config.yaml
d_expert: 816
d_shared_expert: 0
normalize_top_k: false
balance_loss: 0.000311
norm_eps: 1e-05
optimizer: "adamw"
Below are experts of layer 3 (counted from 0) of a mixture-of-experts language model. Rows are named router (the router's row for the expert), up (a neuron's input weights, with its number) and show model dimensions 256-383. Each number is 500 + 40 x the weight over its row's rms, rounded and kept within 0 to 999. Numbers have three digits each.
After each expert's rows: "gets" lists some tokens that make up at least twice as much of what it gets as of all text. This comes from a sample of Wikipedia text that the model never trained on. Tokens count by the router's weight.

# expert 6
router:474445538495532383442534467453452479550436576472512439473482479534472499566502450518527509581470492477473426466478466451564560489471457525487508453480508450485523477448523539434577537447469506525476537498577464466538547396475468511485448493541491466545556567566502487533456548449446542504458501497526480500454426446541555488566484487493488527477517457519466551543504489555511450556429
up0:514532546557377488504547570568533492530358553527516525488444539495522544496488535480500466498479478500466468409427489443514482459560461451497557505475547470443530449478519483424469488472485488574448473499493463494490545542505458470507533509488528491527487552520529538544492547503518487455417521539521402549486525536447463540448490517482507578510511517495460477503530451493530480580527
up1:498437568485459527482526543518519534486514533469410424407513535490438500508518510518538441530529415521482465472504452476517472554516585427483463485517544473545477444541583534494511511523567448460507489474500464499516411502444419455477541498532464528537482469489465520459561513521541476464575550552546504466455516490544521497488536482533436497448509542446513494522517479447563491475540
up2:473525540442530474506477476414463563601484543412552484456448541515468478520477525538540434568494465506493444456483462460479578486483526530489465493497533434423489502445559527467528503489483504556489538586523498511526497441451559474481423465556608464500469570539558527622499512506432466431472423449501498478442429534530504499522421485425457511510481495464521492505526550448469452497465
up3:463540515516470541494551491427508424551490558493510529390533440496462528502524570495559500530483508484469531589479457507454525468509496487529540459441449514485520547512458513412505482462491493542548576449536555492513525423522406516482488459485447530529461452475558537464528455466451465502444539483560487461547475448487588480451525490417555499486536475484450495491511550492491486454444
up4:528463507509590511551508522481467501526530514561523446535506455471511531492487477511541491574487488510469463454541478481478484458491572478516529571499485516504458490488476599503525493604509551491489494493491482439527503499479503518440513449451495504524518502491508491539441566533516492539468515505588511467495454508540513580488549455524523532546486479509471499570549507482580480483541
gets: " was", " is", " were", " be", " are", " a"

# expert 1
router:457466535479545402446534502461504497544438577486508426469498485487495521562498479523531494550496485475474429498467457458553557526465432520485508466520502450492532456440536551463578513438479530527461520515552483426545534405471465486460422468555460462550522557548520515524454529452440538480457502479495462481417438445555555518558455486478481529486529478533497517546508498540485434566413
up0:489492507534471490551486534447498535484475566481428492532570483503442538541480526475506480493515438510482517519498490493565446487466376453499537501505477493547519468514477590514497458490520535467550486459484536518506491492454460549519484447539565476551472465469498525511510475518437547555372449482473504503522496489550578598523472549491476499538596547460445514523502511530503404501441
up1:528475504486540478554559481474461589444442473458486517496494522507465518552495492466496504498560474419496538535546431521500505499478472506423414557578471509496517498539530522486544435431457537544534504516469468495454470461433561529508522491456501501529557484593529554478500497475551535466529530518503522567538476488509579490460486490514448476461515479508554476510453510524482516512515
up2:529461526460532501520440510529495544437472472524506378479492420590455499495479508465597570499473522490453514518486524459482539506467511501462558475496515469382618472478527504568552496376409508470527549507481514527522492483441440477534468497479440483555558509543464506464480553447491504461557522502525492546474451483422507458466503553437484492438537469517559582518473508539454505552512
up3:436509503474457480459581454479521504551480476488557505478486528491485496515602554528504561476455443562511561472470466457483571500436497511524523430439468588416450479469531547532457523462476522502442510469575442386454576518501490453434486461520538556460472485446521462502454611478428523509571509462494508475485503432454536560505477484436493424508513515575515489474480489490451446514489
up4:476592475476446455485435509520537428443547545582513395466464518483437490478487419561481445589471509548553424516553532438574522466469585514486516506528499456499484442522515465506503498438523523453470526524520514477455520514483531525502531531528525496542477516523458505510552560496531495487503489544551570454500496474475457507567569526478453488509530511478431439499541557544477441515476
gets: "-", " B", " and", " F", " (", " b"

# expert 10
router:483488561508540398419554486482473521540475558493496434456509465519469490577503466549536505543485468471484430470490451450544572484450476550510506465529517467483534516472533525476529516435466498520433520540557442463582521432460481537474458494524473462528541573593487512496474507456435501506454503500539488503430406414567538490550490450518489514462517450517447553538505454547525430571442
up6:531473484514491516570559482503527520507493512544584482477452474569519514437531550577559501454541555491540504493533545464514479506493497550476501553462538491522551527596467513475500548542472476596423533540459520487573463526478532506481491491536501481494555500483554611568437504520429532524533483420533422491383469566544540469501494497482471525439523523510480472565529436513491479521474
up7:410496515563517460497544547452458551494556469487573455459437472428521558545516503491532558535482543445508484522510505499424587504566480513511506453511533483460435528497405459499482533444539511506413510574540478502521438493490531547519476485556452492458513448544429455578415502514522565496515487526532496572492456494491548523516576508512532611519574420446425547512501511562504519525487
up8:530443491480496484448538547491551566503445447462548435528537474502482466515548513530533485429474566403494419493461467457475539534467514557507516474515525526498525463471553480463489552518486495477537527588507532581486483469496550529470477466454525462499490458459489511500499442488485511486414440461517469497500484524482499454491520543507500485486500481506461484472556490573465532485432
up9:514448530428526460489532537525482500536520490570522537506491505471483467488553516523506484429485511468484514502482445434589578549485515566545498481483551554567592498483491487467526503490518420480458493518509541551508514503433436495472500543474464538506536566481437504533491441441473516470483558507544506480560421470503515491446444529525465496513458437500475494530447534562457469530521
up10:501438542440516538485480551509466449549475481535470426466538519561520536534443472415490406476543480476415483554452466504520579521482506471491494489472507505458550554444528586475510451503512524567501512493546475489526496505510510523405499470520464499479482521524507561569514492529545462507525481505534527484459502503519487517461548554517533502423546532496469561480515481455536479523556
gets: " of", " |", " in", " for", "|", " with"

# expert 9
router:479455576495532395423553485455458508553443548481518435449486486519463483550511458523516493545457500495474437485463458473563563505459459520487486463507526467494535490431526550436608555442470492516470544530582502439576543401461471509473464481532494447539551568543520504498464526457440518493458505496516487500444421443538544515588462466476512520483526464539495550540488495527499437538432
up6:505482432420560502520544490492495512537538479460482502490539511426538495559524474467446516512527451421452494486484501516521471495503504440467510515475491486573559501524480500470532506522442489523461441542440534520502411458478567576442483518494550578593540479453527435559580489517503539461482555474465555556450474506544585495476485533491462537529492522521468522502497477557469463540547
up7:478422458430478542473524504477505441423452445524506408556542588503519558508502530533515486500507493522506445523520494545436524505447478480582494473550477583513481503487516499461448507504539541561528494505486494452505496450450431467517555551479464467471471552461486447520518532511468472514532499555459476538509527481603493535568497524515514394473587534516491456472463487471512528530526
up8:490458463548468512509540587493511500478523470474422492513552546547492534528510470497481455503546429465539515440384452450566535456501470469428524489435538449527497527472502504535488578526505459522508521549564490458542456513470552513468514487517486420460506519472558493518405438573501464469493508508477466541478497549589506468433529462504450426503467480496488463466468485503450518519535
up9:484544549429502511490533486436564488561545580466549467466492472537500433531523420546500533512455439467505540494398521551476557495538441538473508484522488500467482414497482528543469510550480494553456535531542534550526544544423483514476481510497465497514472469444445478547535516512504516474552396528516547527443502486460470501456510462395487457535553468531448539464505465472478429477470
up10:510536539500537508512508507500457550446534521562549453518481490500499499569446497541531456514478476511556435530457519538516465512526509492525498359560485407523502543533571527563569489518417484512490547547552548500450546519523474493542531574529523494481477529515415461515483483564510463467559515447492510558513486420538520508564493501510503445524483530546551475450556524597543520514465
gets: "\n", ",", " \"", "s,", "==", " north"

# expert 11
router:498467539485524430433559458473487517576451545471515426454496514508472496524510496518501518587458492492483419494463461432530604505478481512477513469519496473486544518465539546428565532420478493506436549514537467463525524469430451503465447485513488462557534616558526497520466518455445530504468505496545497540412344450510550508544459452478526512464502447530512522539512499521526415537462
up0:527458482531505485467476439439531514454456496470523510505532452452489537458487481434454545491486494500453511522547551512466508483492529445427529563526578466530564468517530519494522448489471480490555522524531540520512502452404498483476503498449478501499488573472484520529505575497476550490526558472503508526501479495501528493532466414461604501468492515520503534522518545440469520482498
up1:504515498558491512443475487503580566538515463507550418470481502464491525516458425541483462556467503496506505477465518454515453566475497415546528513512543553518491476496519458563549491508479486493470558509503592544521516477503481515482472456550591544564545523421492483423527503470583559474447493592482500491486511485468625513528451459516514522501509532506447454534589504498506474543496
up2:473541448515506480452543460556473506551529505536517489532475447477483499437567478541459472571434436568493479472494584446554573532475524486486524500572551578476500557409477526399478480459467529547414513512521485459524545489511419523543476506498506490510508524497539492557537507441494486539480519488486509476457479480530484445508538518533531482439488510492483472566431471499432531552453
up3:423499454514448513438496518518487472492487503494460466512591642515508519488510483513570448584496501506420523420459476473471470447499560481511501511460544512507495486451520461540476511497479576478545478470484543512472502517480421572505488526497408474440426497511549460482537568515413445464493502609452497506466456463522523503522573537498461482430441500527496533506460539526552501526460
up4:492495493517432503528500562548451501566407479492543432522504505476401445507511525507541555607541495561421417482526444432506499507437465506503523499449465475469487539462557539514480536508495443530525542525509512401503516525505491558445476504447479557532514500506552458554490525482514483522502543427452504520455476485525515533489486428451471522431511447485438543455498488575521527526472
gets: " |", " r", " 0", " (1", " c", " /"

# expert 0
router:512458549464552408443551499454493518549472542470512435455473484527477476559515487530539494560455475498458436484461427471574569519493460513457508454505535480483533466444543574448528535429455517511440544535578470448558551401466490517469435478526496473545510559531527501512451504447453517492466509492522476517433428450545522500577459460473512541447518469508479554526512487509501438551437
up0:501507514565478506499435526490483482506481472487466456491495420469509504500528489534504472480575567510505457464538407514461547389569480493460527531521444494443445514526511538534488463534518461539516450442532466517555441511530520517505440477511448530514514480477534494457531405543489488474547450576551488526512471449561555573528472542519522541547503468516486482495523444576513429537545
up1:544484440498444510538459488522539521515410465499505507534511474463484517561496443481574498519497440532528507470468473454514481488475583487541479471435534462516549511515475489500506508465461515520480418412592483550494509454473536530437474538461512459480507490516548486525485468559508479567510521472454527485551506501496554506486452514530552462495503507517542531521437551501488508489479
up2:571509562538537508530528528521419493480507472499439498482480545463585551506439475493473537545497523525488483518507483474489498479477489501486571430552512505486486525511541456468524536513446563461478457574450485440479588554457461489538528407504561495565516557554432547520462493490427518509490469530574482542402469514525544499549415515467465422525519493550531508438488480532491432535416
up3:505473512427505472500553453535502526583540529495486458468451508537540475466508512472424506505432520525464501539407496488509494571507558542519550424502519517491544501556468541458432491544480562496516509491535500486481548467497521526484537526496436467553526505512503517560366511491405530548484446510483512510501492513532467484472461428552509554457561528492572487475501413467500488561548
up4:507464508524495480446452462487462465420502515469487432520484506482540466545474474515530467451518488488474460563483567512593521531517499465506549468575443500471479454512550451443546527544485530521469446560409502380526544498519483503570382491601489434517474558521452543503451430508524528498535425409503419505502506494579458578556538511494571546417513545530483546546466463609567485564529
gets: " the", " The", "'s", " his", "The", " their"

# expert 5
router:478451545479504411401508480473496519529480540467490439463499467547447509571533447512536512534441488456454415493487478467561601495465465540478509468518497423469527462420552532427575537451470459505507495529581472487570556426468474512478428484551478451528539548573520532508466527457442487505469480513517474522427436448542527517559453471495482513474525465519467529523498479577487399552454
up0:499547442557519477521455571545502493534503461522456523521517494435498555495442547475452475467436467487540409389514498543524450577526516530478472515455471499533521484532447525567520506515538560524498459417459514488528478507512520514458541508540459529436455505570464581478513437496486464429515507423494490556519480505557545510554484478475478431456476522525557505502444522489495480514538
up1:487475516478464497504482569521513490489502479444552491490504462520502507563524444449482456469484450487485455584492499540550547478471508481481497519523541461522537553484589532504468538529576504477544556521533601555480452514577481487572407466452512521421491473575473472521480411524535494456525571487488526575511492450470451478454520488498515539490485503499512513454571520441538471525443
up2:378527477500565469605477486515511498527512477448477504441482551503505519558580485550481500581514514488534528484487479482503517462512512565554546540507475469559517446447463435454491467500530496512479561535487458504547519495466503558473541454508494470545485470463486454432539538520482528523518442540505470418534528530527572551531511569502452515509433563513445474449529491518510493550490
up3:466562508469436501435483516531457550491456537488533487502528431480520531471482588480586530477511496562482482541533466521422507522346544445461513464512547495440528476512481475488486483511476483486470500623498509496507493498390471500590475478513504523489475480476497524425501483475514503586502482541506417481536504453505515528506549484474502511512481514519470481482502517465516424414430
up4:575478505361584534475546453458544484472507514471533481491477508549462530464526444479566510509537467525447475483528531445513476452546502444434475501541578505526474439509508504527490517419496470505533464493539506452518568462476576509491540514428536458495491554501535538475523435492513471495545604436406531543471503479549530494498529406470539485459534524506466525415517561431589449481508
gets: " to", "y", "u", "a", "r", " into"

# expert 14
router:478466567485505447437538489466479516560441561485491419438498462503484513551531471525546474574465494479484431477509454465551540502474454516478529447523538436501559509444530592454582520433473490515461550533548463443570531417485479524486440483542479461517561544584515488484468526450466535506476488492535476507409428434557508511595444461484494524455534446539464543551501504520480453534439
up6:452488500490461493393496521457474461513482530486444487443505532475462500425468487494433490438525495579516520517501590548484498557504490534538495478469546521501497573487502482426488516518487507515442490506457459544490508528542461431470547463464419514520502530500513522483471503510520420509525457530475522531510485417487416499511410465495545577527536512550572478462494570484510438585465
up7:504557530462448460425505571516514518497498563484566480563479415504521559520435530447574519508453434524538463513507486491455469608515529499513507502495542484534450480530490519548452467516515544464438510514487541475518578468481501474482402543568458527489477479438497532459479535493484518528490485555592504422485514477479501484512491486461547492499522492522482530463553559499462483462481
up8:492471479584475526453516517529520502612493520527521418505572467567538460547463520486561503546553480494475467465567559504524534553469486537501597566457552574458508579492499479416502442527592540508420462559493475432456538500500517487458416457561600436535488484450523619485484482530523516494523498519507522471512473484479428494474565523503555485482523568466436523482504469476537479566428
up9:543497481487482468426483489530441549477515520533521500571492480493477560556437412496583525466500527565476467467581541444440525501432420500499472505536459465551447500496494508541505584477406529532554469555523409459485496461492527530462521496565550485476521610549512548549484526485500477504545583515444430558478504480486532422511513543549513525460529452520477545486501562469454522527461
up10:575455560438424442512547508415433485509474467519463475476505509482583519545467468448402474566582452458521521523474495511524480467460491535523528479502494461457533511460513508531431507523536508488526530533519449497514399495467508572543495464468485469540496459430515507584474506566478502477526486548592477594471501536465542537500519503495451416462526490488487534517479504465530488489530
gets: "-", " and", " ", " p", "\"", "ed"